From a checkpoint of a small mixture-of-experts model trained on Wikipedia.
Experts: 80 experts in each of 8 layers, 32 SwiGLU neurons an expert, 6 picks a token, a sigmoid router.
Below are experts of layer 3 (counted from 0) of a mixture-of-experts language model. Rows are named router (the router's row for the expert), gate (a neuron's input weights, with its number), up (a neuron's input weights, with its number), down (a neuron's output weights, with its number) and show model dimensions 0-95. Each number is 128 + 32 x the weight over its row's rms, rounded and kept within 0 to 255. Numbers have three digits each.
After each expert's rows: a language model's description of what the expert responds to. This comes from a sample of Wikipedia text that the model never trained on.

# expert 25
router:071112083097152189156167060089125107109148162112127124069087158143149116146151162148138113194114129122095080104128169186072144175168103090103104127119080192186150173109094142121118149109122133099102096142164098110173091133172111145139116138149130132097145149195083131183113150156141177150
gate0:073119115115055078130120148125141103123155168124102130114098092180136190098135151150161149153148157116143109163126119152147159124163119111174134147131117071110117255096104097187135170131103184123116193134122109059162156068166139119108118105149066119123109084148096116131101142154147150132
up0:145117093085083165111117123126115069150078120036110152148155103159126117166137149079108081060116153102095095122134149120099161108189129150158132158090137126096115129120102178183156196105102195073130136145107094174081114082151127128126133121151133152122117080148088092128071154188106122100
down0:124147121146160155109085107159106128194111153099113104126121108103104115138111100114093094104132076139146182114116086115114155128166169154161141149110094101099169093115154094157107166171087121114123130053050141101061159038111119139143174108072151063062100076133132165156169127136114123134
gate1:161105059090112114133192100142098145136191135135119120050121131156139123216113089153164168153160136110114103128152163137102162162162121105157066061116095151156138154129082141149179107079090113150124154161131103088092096163116141090144105092128183130068154116134175108116086096119171124160
up1:130097096126102150123158074155115101131074124064121109121171135128185132158086092128188083123125134101090111110140190101053131165177128145158119097099121163126139118096141139205132105160129133139118091083101182143103094169089143110108180131143093165120129112238146100106126139185153134134
down1:113154104132120114146130069119104123115115135105162122124109200131131100138161146109116133143084163106073114166185123106130135104138136096109098141050125118113137097133125151119113129096133153142121129130000116064165155229164108093130139133114167161134125101155158141127125077100122131124
gate2:118131143133160119092143192103081130168129155129085122117085155114132177161058080112136107159121169122083099149190133164125150143099164103053080115174168149126116186094078097164148124124122147070156131121131060171152144139113133088080100139130117115061154148094119187104134166165119158163
up2:099100056122069079137056117119154170125035128106191087109112149141112119125124089119158074133121137165169138115087172143131097138105089115137131152087098076146128088176146097130122076147109165153189126178100159156140124124174076121150104114163107153136117057100152080123145110154159129128
down2:099070128149131160067174119132181138084215090103131140148141188180137116133107119160136136152152209113185121139119108099130184116138088146184143148135105138159145117098140054110160111183143165127121132088166116091105156121106094093148097067139117094151157125095093082110121146185101153121
gate3:075174135122111151096148147115166122134100102105157181085148147137137103181092131176116104084104049086169148079112215145093117160200126098120107087110161123125080127121133175157181109090118190184122133131122097144079144144087116142121137082138111112113101154162103154129093141138055155120
up3:109141153139125154116231052123143130106132118115154084073197145138134147148140172189080142144094131095105176120154176163089085143118135175123051142142147161156111168172168132077111138118135184162147128174126152146148088132139151175164140103149159154178140144146125133165146162144103117177
down3:159108139176093149200088171136124079152064122131154117094208139138114135175121122109137096106128099113086152114115157077155190173144138106110164132138129123163145072156074131087128121163140179115075109119166149117105126120115113081126140081182062086133076167075157109166137124164141162095
gate4:186126102098145171166140114113104099108144152133036151179108101155101171116103144112129083119085140120082106162122159146102109204164118119170044113146209122148190069159123126070099139097128114102138119114134130065131118128169176125071116111152134088102146154164114100116112123133089145107
up4:087076130120117158111163108151150131114140064096179169067152146090134127110072108118117107170180151152117138147123073140182035130090113088154142131101130178095109136121176100133197145115116155133159072183152150152139138127081092124142116121178192148152139122141123129060161123093155121170
down4:131221129133166099135162149129113072168113190138102068138107179090193160092161130098108109156089119136162149139155116126148154137131093111126127198101080136111119130131075098123151103130111175166127174129183099172124120159084137125062101117187144107139139138095131131162144134225137145108
gate5:075097141111137146073196093114116142097160134171095141155092063132152111169108081140162103165155126091084078145137174132134107103134114095101081109153171145133137119175140134157137119112136151181140160108148122091173155152187112103150078095074064170106133142198139126122209141172148156143
up5:136111103114139151089129102087123100127198148186077100130097118100091122138123110091103089121153123132102118075130148194147066103096093174165132098230158177135137153218094096138141078163193140087121139164143115094107128111105128109174114167139093141098136177136132177153133133110115137128
down5:106080141195151120106115140130161163109115117102145117116161209127134150103073108055127123128123114123163157173051165086150114171166143135171114129158094073119174154074149146123118132153085118083143140112060132175127124216138129145117130111129151080137130115084158070101105141164096137176
gate6:081145168142175136096169145128129123128112110133071158097095078163139191122135109194171183113149072098142093159129147178135178173173120083125094149134065170205095198075151145105068111109107140150139138128101083129127124166109094136148135114109093100155149169175114138146152143150119146154
up6:127133140134125094157148142152125135139093079150108161205134146163107114221111058097137147145118168163099085073182122099124116178201089147107143139130107119125161062123111103120193084115136085136173135162129163090137143128151160140054124110142122168110138126135121123133044149144117074133
down6:125133169093163116117118161117065187115101138105074123129147138180123076140178146137210086110134196063134144060123102128135142166167106110094080119106080143145155125118113153093159140126141090135137077082206099094148150114123171166167120123159141140070139151169102152126178174115135134130
Copula verbs, predicate words. Forms of be (was, is, are, to be, being) and the word right after them, as in is set, is one, is character-istic.

# expert 46
router:108076167123130148127155126106154171096072154093165145114137138139154088134117121100156115155114115114114091139212166140099123147142154104086108107079100162194173146148092157101120153074104162117076105150150128089190063168197137096115130147138102205120159167155146122167135148066173107132
gate5:088091146081134140133178107103163164118100154161165142101123099156150129165161091129175139154105131117125118170146182112103121168147130121094118096175168172210144182169139109104121146127137231181200085096122144110162129163141104115135128129057094164133135159123092111100186125113173113146
up5:171131098096041168127107103083093098114197116143093139200124081124089122197155112136102145144151102132136150118126132139199094092131085170183120103202140150114127106156083082156134104153168126121120176188141144146141154111137170112142114122125112120112147205117190135098080140128107131141
down5:122094109114149105098138121112176167126128149166132102107101126152110109127083175075128101158112139180147167133058154049112137155094145160223142154145072089187142155090129164143155139132085157110165131095153103135134108198140104135159087080164121150092146111146110059140172124143085176134
gate6:101128142130131143149166156131155109136123160142084127068101096144117107210131148167138213141126132127157087157127153148115197158150063060136086094121081161167114175146140119125099174111135198136143214132118095137190131178126127084142142082096122137145134181123130097118143169098135120164
up6:132124084147137113090139171145083114166158085126096155177122158182136147161112049185139106099125122145077123093124098077141114173176132143109136175128075120107088143112170125108150079152091102128090115161157180171101172107119116182077108082136108144129114125163088141109038087156107171123
down6:122122151081149118109132163138039168089124120136098129142120093153120119152143118123177137146117167125141119114069114130076121132113089111066131125134153129103157149135160106072128129180124074158137085082255071154196151083090129127166101114083115112130114169100128151100117116164126098157
gate7:171108087180114144128131115147105155174166174162105095168126105147123166114107099063164178147161123117121153177115092174163122159132071098130109153112180165120084161105100088163146072107083107106103137144087129105097127112111113093086076103195179101084134090125190103080105163140168107142
up7:115106132167147123123136064099092200160112144172109104093090102116205110112094111113124146138123057136142134157145125126127113101123080148102105147159147185118158140153155123101119076119093155151139117109110118096143184146121100144118102108096145174090108093091103191062173184153206109203
down7:098186171127080125083139147125188070060137118121141119113143112111149123138110139127058087152088108171063121123023134138143094146133157090112176130124123126123138159108175143137128149137134097155128116164107061106071143140137148133180118074136109074126189125153107095101141087186111154157
gate8:179124135162116157126150105105162114147127101098116131083171145092096095100200118128107108077131136135141082100157105148138172115113129151096154165098065044096129109109186148109091192141071156147107133096157127115149163132151097116150130116155081121168117087178097163137055093094136199081
up8:109105118130146084164109081126148167145143123156087103138155167128136095079132065081129164083103145146165110086125088112133176103139075134075140161114128060098149072140178091097115121112059139091106145065139161117128187093149146069123122093158097069151084096157069111125129094150152154126
down8:127083106144120051150112112142189142125114121142162121115111124071120137154127171103110109098106156109189116157092185135115171129129159143035083133122078123130106137167127095153126130117108126144116152121001102113149097241148112104137140140140111148162128122131100127084150150131125154083
gate9:081137130079033099118122108154164156148100163160140117100116171087106177096166144112099167146112116147178128092114085169146123162055192135099108142174109161053134112110123145118144169141097156128171167082150147133129109151130140122123129117177153101162110217164120188117088164149132128137
up9:097095113170146066112084147165162128154098168134112089074117152123133100109126193113078149172158127141113117155157119125127086185098149197121101163159111146207089091088135180179076158168193146131120091134149071123126151157152051144157097095108163155145134111115132126138148168132148118132
down9:121129103112118138161119158168115118161134131165133140183135147151124114138130078104123120130137077212108199057038132089092120205110100166168208141152123088152110136173132099112151119200149108134129138099121091138159146081146105134135133121092110089138125101113200130105162127172121085134
gate10:088064117111093059118172161085156141188096124120101129169129114125125140153162179146141186156143067188113143102147122154051124127123047113145082109166140141182126104153097173109124182114131144152118159166144135121168117130140168080164144077173136123132123185142123170079125152102139095114
up10:100191162104130120102078151196110133082107107179086146104117145176131124183103104144160088125087151071072138123111114135137140196151134076127113107035081152084096169143137093125148098140066120077117125105151092140113148120094139112107094118062128135118136082085097117132147119144143160069
down10:150053170162144117098092157150072109086173121157082109147151056086094103157146114115147124167108117154149101103139110187160117118136089155117123125147152114083166174113106115099156112159124100067107162155229103124136195038123156085135115111113099124179142111117147113153102136141132100135
gate11:143156210120085089096156103106086114141091142081093204171124105133100155077156133133163210175115145095138122168165155083109114088166154129103141107173097127118169110134103140146092146103146115110135157113149180138159103076089168196114099177146113119084120116187134136129092137115111087083
up11:145093091181082130155158113163109109163147112105149164159098192184153156152107087158164125144100094129093119148126070150117083097124072095146145131137172121058134164072124156163142182118073144177057174140107208135124134135108162135121102105162136141091108103152169106099085170152141109124
down11:124157111179140146125128154169095111133065099154089122123139141157146159106131161098165175175117142067104139193151120141095089136159116141135113162148065070089136142100079144147094107172084138101086148204077109107126094096133133171094161128179149156120149100130116119170074194128134062090
Line breaks and periods. Line breaks, paragraph breaks and sentence-final periods, especially after headings like ==Plot==, list items, and table rows.

# expert 44
router:102079109141148142132141155151100163143143182142163123088094145171163082181135071148177104183120136138129083125151126169055117116151108121056093133067133148136171137104121132127135139101098159191152147120154106045180122148173140105127134139138060146138133089173115173186155159091126084129
gate0:070103130167094155096151147104147139117153127189104151089093109192192126114178152167147135181155164067110060171147147152075145135119103136110096144136149154096164164055159160174178095139130212201147135096096102125142144089125132123129123089104144138160138104148122143135145175118139139148
up0:131143085143105103133116130155093114176082126095095096152193123185143146184165163081156140117152121073103121114142140077099153092176105115106097185138110186066141102160089103141165123089081153147166149183097123128097137084099131104134144115097198175128147079160152121098099140112124126050
down0:131144154128121151167104143142150182129124126077132126152102196156122191127141039120078125166138155204114122128108123128180115111097161088144134168134175147090140123120122124138120119103124078099103148114053105175108149138107160138181208146151104160090193124118132124145174118205093110163
gate1:154114125108116160116154082105113156145154115160112166069091129124119144204121114139127110136125157125080121122130163163155197206176119116139058043124104153177143146067134164183148082114112141154132094151133103115092155132155097089143102094106195113113136148176177076095095111104161134151
up1:114166133151115120092146110157127086120070110099096122092105153120164134206089117121105074159113120066062111078080168071071163174152173147140047140104156138156131081131151153158116102138134161141138079126122159147059154174099142124166134139140102147130117106201150081142120105120133163134
down1:108132107152150105148126119106098113079108126116166114131094209111138085119160138115146126151118159146078108147163118083200127106132126133093118145053148142121167056115144156106125145083174149155074120114015075070153174218146104101141125128119127150125081107160128103123153113132111126150
gate2:117120120150154129073145126145110147170141182148141133070104160159079140164117127143133108167184154096188139178176198145101146183110149097070102101134113146094109155062083090136116073093103113118150132117145124085114174162158187084091088170134116154130118127137126175149082107109133070177
up2:189180132165135089113074113152127151107071118137133149075122156116182157097125101079142097100100137114133128114109168178107131168116056136131115147086127133111101086144158076120138109086153157124119057147078148192126128106147098123122117150179114103148133035078168082108108107195113154152
down2:101068193084107130088203125135117081089160095158140194129130156085135094148133181143122144156139156140164110154165062144093104126161069165147144139064123102152126184131107157115126195130131181106111105110126168127135121061103089123153155137106091100168166175122109102146177151110155120111
gate3:058168136150110153062150091113152143144116175153141159136160090121135140163102135185124136106118078077164092119116149147067115205132118097154109113126117138164071133099084161187202091155152109140136094184129096146151148141111125145110123072120149128055139157197133135135150094146076155109
up3:149159123158168138163111080105097172114108129125098101110157085110148131134122110123115144093080063062162176099122179118090095127163110146188153120078114185149076154171180149096077148173103135139141185171154142139119153108105119170115119050161169162104123150148179080161118175105139144111
down3:130161146186146139140102125158098121160075178134158133110162175142114128186128103119146170148148123141145148094082138096189179182139163092102127087096107095176082110142145126142193109132134192159123121145179074155138176143075166114136188112172082153102112107107131087136128119193137196139
gate4:159143149074144126119137133081048124152096178122065148111102060097140172112164148137171096128070090145094107124135157155129132139122057095150046136113113119128137062195089133118111108113127165123139120162121104104131097163119195139086104084175102098123144121101103100108088152188109152142
up4:123055069128106222128143076107124112165115089125126094140156109109181075048091126095075110116135141133156113125140115157162102131143129127116210152108108140101157112125137073086085156140107190108144123181169126175133135083117109119126137138204200112146147113156097114113121118115159110125
down4:143118155077137112128178103120052117140081124135115121115065161133152172119120122114071136133142101106188165035155116120140097145141121140150142121115074146111111131102141121122100102100107172139101154150246101104120110153119122136169088108215097114121156151102166102100138071188134133146
gate5:101106133062155170123147108092142135115087150199126138104119079156147136183153093130125153162120136141108096204154174086104117123150130141104091095141196201163087160161141156150100156098167179165192123109130130089177171146126123108136114129066110167141102174129091151145179154150149088154
up5:168130097116107119117133127078140139104200102184092138130127097109099105175187103081157103148136123167170163128129094135213096110111082177173115116176137148128144134153079112136119101137171080065122107173139157159125157135130207098147114111115073120105146199083184143139137125122118126181
down5:098132059119118110097094106114142158104168140094121099125151137162113079139055151085107119146127132179137154142009124087100105141073146180179135142149114100181195157119142138099147130139084142113158116160161101146097126190138123120163089105170128109099113088132147088150135100149086191148
gate6:110175146151137139116122158132107099128168146181085146063111103151134145157157101225169197129158142128126095167111135154100152114149119051171124126156067146195103166149170097113135165112155177199129193141124114092157116140128132088162129074128098143151126173135135131137145140131111147193
up6:098059117055106131095120176110149161127112121187093185175103160185126168131156095154140105078086108137140108106159149123164099121185099125108097155119105114123090154094132139125138103114111095125126073125155206146104155127134197132099112105102108101133113122104074104104048125083167077086
down6:118181166083162138137175161071019180111157119107105117104150139117109114186177126127147126082178121128129103127098089109103184142112138128101148111140091156145110128131154172151166151139138072132133116119224122145193148159141124183102111083146132169102074167173111163127105139151147135114
Plural and verb -s. Word-final s on plurals and third-person verbs (reads, remarks, goods, insects), plus line breaks and table cells in song lists.

# expert 42
router:105092125128091101135150140135143133119130190128119114133103171137153070149148086141172114142156123163129070152169089174079127102147133150111110106150193165144165146145157146102163117139093187146177142105159151049182118134179171062127094174134107153142121143152161181175171179110137059109
gate0:100144091163147104128163135153135125131161135121112114157114158126143142102161196179141107189126123101134079165134084142067157129124119123113126118147176161111131216058088152154133098164099214155159127113116182075098116064172137096141112065130111099126138092176175182112144152106123120093
up0:148147120148188099137126176126097074148096117064083105186178162094182100081147200131140139119113090104092141108152083101066142100170098108106160152121163168130136107139110107137139156108087164107151084139092142119115099073135111092175130145097166163138131112142187147096145187112116127052
down0:158150139128153113118090149109136082111127147090108115152125176130080151141128069127092120122149116129079140127043093143196132125052112142134119102133123053140117098128187150158135114126118079075101097077065126130118135129094120187147181101139119162129166025136146132165158161166109162114
gate1:131094147110136143095214109099107160142178135136116137101108126132158144154129120140125112128146183093063073163153158172121156156140137122119026116143112196209126130113112173150197136094154153135133170134112118105118103163148130073115084104109171132080111132158149075128101088094113168179
up1:146152105131132123107152090140122083145065067114145107120119150071177137153059135107169048094143132086086110118119201133070126178147134175110102115074104170149095097134166147197122142103150108160135136148116117127109101183124128089159185122159110151128094101163185096111141145135130184088
down1:104184133073121078161136053133075084121138168111091124116134224098171130118191181125150164168074137116077124177145123139162113110135124122083140133107140146094154130155129172135139106089177165105079133126034133068111147153133117105118142141111164132101118108149110090140167109111094108151
gate2:112142127149145110082141151076106090159102194143136141040120195111152145140164117118126148121150126083166109156170144128119129144165153123081114086139180133137173120037108132130102136148107201073141161137124120100086109150159132089110108165171147154099067154135178186173088146099100134156
up2:179166149105103068075047112157109132096036068167115087074120128111181172112110116107128113167098122154146103092101117128101123174174100126145147151161138174101151174111107106132132125130139194169110099187113095165155152097108111101101109149159083102085150081126118109142129087156124116159
down2:110107145111155110058115114120104063113168107138109159139091137133141104129161132109134170140105149122198102118118055140119060108149062128160143129084155094131189167078061143135167178147139158109108170077176153083140074097146143134129148154123140088095162156091099107135158103188083098121
gate3:066188163129154148085118073088168148094073165085144133161152095104097140155110154187114101095101113054136144108132128129118141156161089091151102074101159135137057126107122099158173136082132154136081110158111106126145173156085126125083142088105128168116142167151101105075141085115070173098
up3:092138152086138146216159079123124145122106110054138068103151090092103085161161135108135138118082106094122164117086213149077130128154105148180161122163095166137097123126157121084137115104120136121113161181149113140061105082087115165100131076124175111156138176185154101141157133123163109146
down3:113197085154144105105110140134169091097069110115142147142167129109104109166084126119112113036138143117120102077103123152169154168119153081137121107126074085154098151163105138124186149140160160139078150104194083161095163153046121119084133086142146142134120149131135075157099121183113190135
gate4:180121123094149148101185097095085152153067175113118133154138098089167168097166153104188047106101164127118126137180113201081150176081090091156097162093116154148111097139126105118112116140150129150198089130111111101128137110154139146059084130168099122102160116169133098116180115154131147091
up4:098099100106147189128164127118143174146165072118198189110135126097109088141074119104069134137141126129086149080119140128133112109132135090081135108071132204118132143114213108120104182117159166116107118151154095157122084081131048141128151104154195095099196123129122127121138077126135132128
down4:150189084097165111171182086117062115138107172119114131138117164146159158117140160162079156146133121141135138054114078188161169134145101118147141145113089115109136107171105124150123117101080162115082109164213125146081086139130129118070108132175116138091102187100162142118149155215142147111
gate5:137113147047135136180170110107147164119149178208107151110116122162108114155157127158130168156099140205075088155158141147107083142114159123089083109168192185168145178133156147116115147163163160133182110135148162110157153132176165110159104131097087128126161208130116109116148122151162097109
up5:184122123146091101102105122123103120144182113184078129113139124123108102152185131123084179115158146146166108121142143190176055112127126144184166129248167189121129142169105139152135103124162062129115126150122161166124131091132163081120107187150096115107142186115175153114131130136136118157
down5:101135107128163092114130111175179174126141168127146099159085144137105129176119139094147109172082175147141124192119129061158060193144166185204161122153106122146143128133113120127142117172121167100163134101045141163125122202102145139133143112151113108146152157101160068170124139063126155117
gate6:064117168125137132120148134121151138141165153190075167079101063122125149184163140210146167066164136129127076156165123149087151142153149099122073100181130184159133162154131117119127128130157195135145153105095088085176106098104139079100107086128149096135177138125167112118144154143131126193
up6:121098111061136155117121200147144127181075111132124154169169121175141150160081092107108119137078144125117124106172163127166119174158072149140118134109080143149114132139167167147170143138058119137146132135158211090177119178179102190112146095125089133114110116142120121120090102070138088055
down6:140127116103166149089144153122044202081197165108125148120113178201147112173168111155168125167102123091144117133120097140135183174175124077105101138182115130130118149121136170156191149159103117152136171094188095197173108148126140151175101128159129141105129156137120158125096109148103111169
Nouns for works, groups, people. Nouns for works, groups and roles, such as show, club, group, service, Museum, coach, plus "(born" and line breaks in biographies.

# expert 16
router:098106136090101143183140096143151160083068184095135121106091189139111122091131138122099154132079108174087089123175114168114113112087110127109105135056124096193172064176180142099075139096154130162121138140170098114203077161175095150130153137170120143128160142150126124152150147179141117111
gate1:115119121107102143143161160131142164128125110141107126112047159103093127133120181092136173147107163074107114165118136151129166154182141100115048098132155133228122126058138175120120136087128176167148138114152088121115123194187070077088118083125148104114079151161142082152145145133146129163
up1:145128143118120143078144150145160120122102122086168117110068187058106137105077154083176112129091163079114110162090191132101126128175145157111082129098176144183099102070154149126089112119143169150121118092103122152131114220170070097108160159132092143164072140166166105129131161139152135159
down1:127150128140099109154154088125173128144115127111122145121132174115146141125133177106121129123098131129114103147137121154102131112130128089103129153114122163111164102137105140135102145107126169111099132126000148098132098255147145112122195156126147134139113126165136124148124111103126103155
gate2:151146109168176113082120182104100136130199188139156131100098163151101156151090104152070112153127164099167145172155165149136141149142172131098102125129182184148155144095094152103115105141148121112147155132110141128131148156101105041112086156190150135041146169107131128180072128119109124192
up2:106176100104121114138088133116172151160044056130091106106090148134148118103131094164094115175088100151165134160154175095108113188127094125171145143154141122114066092143150127067149153113173153077207109176129149101132123165114073146108136153164167105121177112126110068155172152141097136144
down2:056113149097092081104096109103167094132123117153144116148178063099178096156158153147138137158142148138176078129140053072166131126134117132160192203080158147126125121125101102145155132195127142121086120144224138096079132089109141135137159112168129105104168117111135148186136113116093115125
gate3:118187096118124095152112106076109145126090136057140147116187106108107111176150105161124143112097114098144120060115166154094150174136093058145104085143126149127095164094109156143152083091113186161113121167132077123118155140081166142126168066102053145104114177157084115128111140167069123167
up3:159147142106131165093152089137125156097133137087098098071194090131083138136127119164078137121128110145136154124110153119054127104174119139158120091091119150166078172137152111048144141116127140148174195219166104169095124134113127162153129078116124159145125137185081150179156173125140066143
down3:155194077152135155153067174169148139111117129119110137080178195113112153151104124118199104065169139107137151075137113128136197098176143035140119110116090133135159111146107164108188129103128176134077114142181089103128137089106132138102148131182066137126078140114125135144147124162119147144
gate4:139116135083144125174140103084102157168062182119092137122112116150124168089144134088159126123020100135112084128125105175128139170101110096175047139079086096131152078124104104111108161093133137099142123133132076127136119124152117134099049103187097101125162108150086131115145089188103168124
up4:086122083140108155117169181145129085120191070110174157116099138107136101099119087137105100088182149141112140133177144125112042083132116105093175101100141196146122150147191148129145150138124153157154149185151179131116115087113083121117151049145186075071123140117136122112165103132169144119
down4:109175092126105160130141133144088117182101103092080070130075130108218169136139203158080116143088145140189149119140086128086141140080094122124124128141132099158126131107098141103120127127103180225109140122205106075086125135149134132107110158161100114120113166101168138164081162140151100107
gate5:141085159073141166107173098106093185082128159187123121149119140187147095192121061149167094165147139118095112164150149088154102157169089122084101067145141114140133126149144137159151176150167185179169079114126121130185181116123131131136100104084105150138168119123128065087132168147150114096
up5:180135144091096175100138145111121121091204080179133126120118089132115106109148070114125085132126124157153115105124145160137155134120134172197151102198183162125183111129101161104103042143163151094098168112135148144105161164121150082160138168118030137114128202101118127132156121100142115136
down5:118080123157164150104148113165171193135127126136182161144124133114122129114103102061104136151150172102177128159044164079150150138116156120117158146163116050152127150087102176136107119128070165127135103126064155152152097227125071085148144135118153093114160158100150121145118137113118191145
gate6:060143141134147123126186134114184054121110179162077171063110101124164166150113132152087135092125114092099091144134135172116161156118106132121118123159091166179104175100160156081116198109136164153145157101099141110131068171134104096160094083092145129161182187131139120137176167100137137158
up6:119052163086123139090126138160156135152085117112079188151116150169160149198075104150187172060161155137148139089163094137168127128193114117137106154138135113175144139129140118138175157079067135108109098154148151156162164128106154153060103082116129109161101133145057132106107075117105129108
down6:094146145090145121095116129171046191105126104142093142125080112189153102128169199150157114153127129108163117123163078137102128179177134082092146149135103141133123180105172120147155149156072110130110062076189078124156163102075169138099133137150145143104096134181164167133141080147122152157
gate7:099093114144141152151126103118110160153122169221098117150101124150127201092090120102165171128100115107109103133130112187168171155131126086142129159138179180090107180156106073145120102146079142075136146124104118109104153108106081084075091101133210099061127158143134137082107167146157095142
up7:133145151112151119102167105141113185176108114187088091141130143147166084134109110140134121143163124047195125087166126156125124125126109093123129177136127207169161149111129122134119081187103147091144125133103191114118156153151106103111080114080145163137119144141139176076130169150220080190
down7:053122143131120107102153137134211102111135147116166122097135157132081120154126131155126103122111148135063102105072122154120089178166150097117222080126136134105076130095146168179083130144095170160112111131078092174079122138103090117132142121103087058124123137139161084192137138149068153132
First names, function phrases. First names in sports tables and lists, such as Richard, Robert, Jean, Tina, plus phrases like known as, is the, with the.

# expert 8
router:074062095102101183112143072142174133102094146143145122088139182117141143124135134093162104140156102174086137109127151191099138106158078124112155140103105181177225139152115127126092146141132119091128141168159132133162104163191205109145113097151080136106160128164061124157108184132145113129
gate0:069089098146076133136122108090118150151115139136125145089085093164162170120148168182161109168158137089136103176102126178141177114145085105142135098149099106124082244103048144170123109147109146090175120147100161080132179090135166066132122111123119094146156097122137106103090147107143158119
up0:133121075170154169116111100137089149132069111092125080110139077172111138136171143085136130119138128122089109123107124105122138108208091104149130125097115129105086128140098179142082130117057161066148176204094119119123169069130180102155193160102132107178105136116119121110047162108157136088
down0:187159130156132146093135128094089099097107141123128172170119194144135108156121085105112121132149121137077177121083098075180138102130117078187059083037157092096161097091149104137154115116119109138101126128034118083118152130121117167154152133138150142122117096139166162122175108185082148146
gate1:133117106113094134115181125125144145107169145072120144087105115132107133196102131158153118141124150097085107117165164153090162164180127097193048078148126131184095129061096147135162108090120117144142179137144078104130129192137095058135104112115190103086131153198165088138098118130142126170
up1:102144095106106162107178107120125116098073123072112080136134179085128136144054114132185058116150173089149071081125199129077088189137158106180104123124130183161131118099123131154122124134128114128150149110105151152115062187137106099143185157133119176172110107185138121160133106112122143159
down1:145204125184127083155142141147161147084118145131140143137099160102129095137161148096120145146094163116073123170189134108165141112134107094075088134067138126106158123152134177122135127098136148173136111126000138102157140221117084106113152125158162149119110138143154094134132080075121130152
gate2:136120159110165156087121162117110119167195094153059150140077115183125138166178100092108081159158133063137156158129175093116162156142109141106098073133142144107145151121119111148092104070082118073157181081146121137094207124143162071104083117157105151118118099102099137101110146158160104179
up2:129171115142112035121048109094143166071040078144171084098087170117133171109101146129083073114104129151081108119122175133137121177111090129127098160093126145123121091078160132116143107133134188164157101148128126166159054179115090114141141139142118127119142087117113081129138096161123154117
down2:108124105122106105106143130157201106115127106143101135147185131112075139151156180124173102154153174135165106118153152092150146099157094109108173112172104116131115139144063077115142108166095124193064126166222161087093087128123061103147105153151104113122134183179077159159100150162100133134
gate3:108138126109098172094229102112163140147126160112084190108175108129114120170150089141129108067136105087151135094116190134079081167220113075181083082146131128137111199145138125160191120136127155144122093142135081164113145119105127116139135095117143155097125131175102094115096121129086140116
up3:105184133162138159150177148134119161141109117057111069138172128077176154144078131123115122140066122092175158073157145128084099096102124106139122133121132162174079161128156143110061150122117138138144123165143163115095177115140124174148122065106154154136155208202133117155164153121139089192
down3:100150111144144145187105126146155143087098137086098156123157147094091090153133173141129090141146103053150102121141143155224135131134149090149138039127119168154193096118072127111145114147144202145108092128164094096140162183078098120104118068120102143123107132114130090105131115186167174111
gate4:150165149143156110168164093117045115141097124114088164143149150073140144079112116109128125119050129192085095126120118186119092156082092126168073128139125144124122058145126057106054153119111143133139103094141132083116117115172160115078081126198096128104144101147131151062130093133124121138
up4:109114099108107168130082164137161128105174110094141189136133103115172157142099091120100138184157158151189173154125146122124063126132151064128167112070094133124094114092214160101132130111136182138176119179156139162151145136088098123153120085143220108099137105105138121131183122172123087163
down4:130182117162126154107141186119099077101087095166103096135097123146190196162133147126140095146127114088166128123152102127150184189152110095121093124128061143095155109153129088149127103135120132165141138110199102135078156179109112113124142151179070183122145115129168182111103155202099084084
gate5:109117136074115145101200112118152174079137128182104148123101099116141138154113115162153128163122125121142088155129135105089112126097105130099073067171129184144149150157145198135129111151111170160185096127144138106154157153198114056148088055085106100146107122097093080114187062138150092124
up5:148151084155100120062136112135155124094156094204131091117135099119056154150184192122132137155163098128102100145141077132151092112072109184188114089202148162117148094161116137130130089133166106108131171163134182130104165120117150078086100086150075087155122175103100099120118100128160126112
down5:088094134101102105150113121137148164172157111082191145094081111154136093153146113102141142149115092137184135118019174115111088130073121175124180140109089140160155183133154155114117115170129111076152105105117126123112147216192129134174146077154107092113101150061145112143135081126124129115
gate6:112097114131177156103116167140160082159149137145086134061167092146141174162124114149155235101134104082111090163095176163145150139109087117125116127159114208119133141118120118114136120113113179145142228151108070089150134151109154091103102102091083134183158146147075114114128135090139120128
up6:125145089091067128108137103144140155163096106164056188147076116144107153198138099155103113148122160191153120113176142156144105134137120159123142079156097107184090149124183115154119091100077087079137102158155149151149154161209140156076115137179094136095094096160100135106094133092125100167
down6:130103127088177057157134143123071225091103097108083083087098141154178104133122129119153114134146093132125106154135071168168109120186108077120107140168102145192107172113125172135137120124123117075090074081175100111189107134119109125165154094155160109139135161169126171108138120125131157184
Copulas and auxiliaries. Linking and auxiliary verbs and adverbs right after a subject, such as was, is, were, also, has been, only, largely.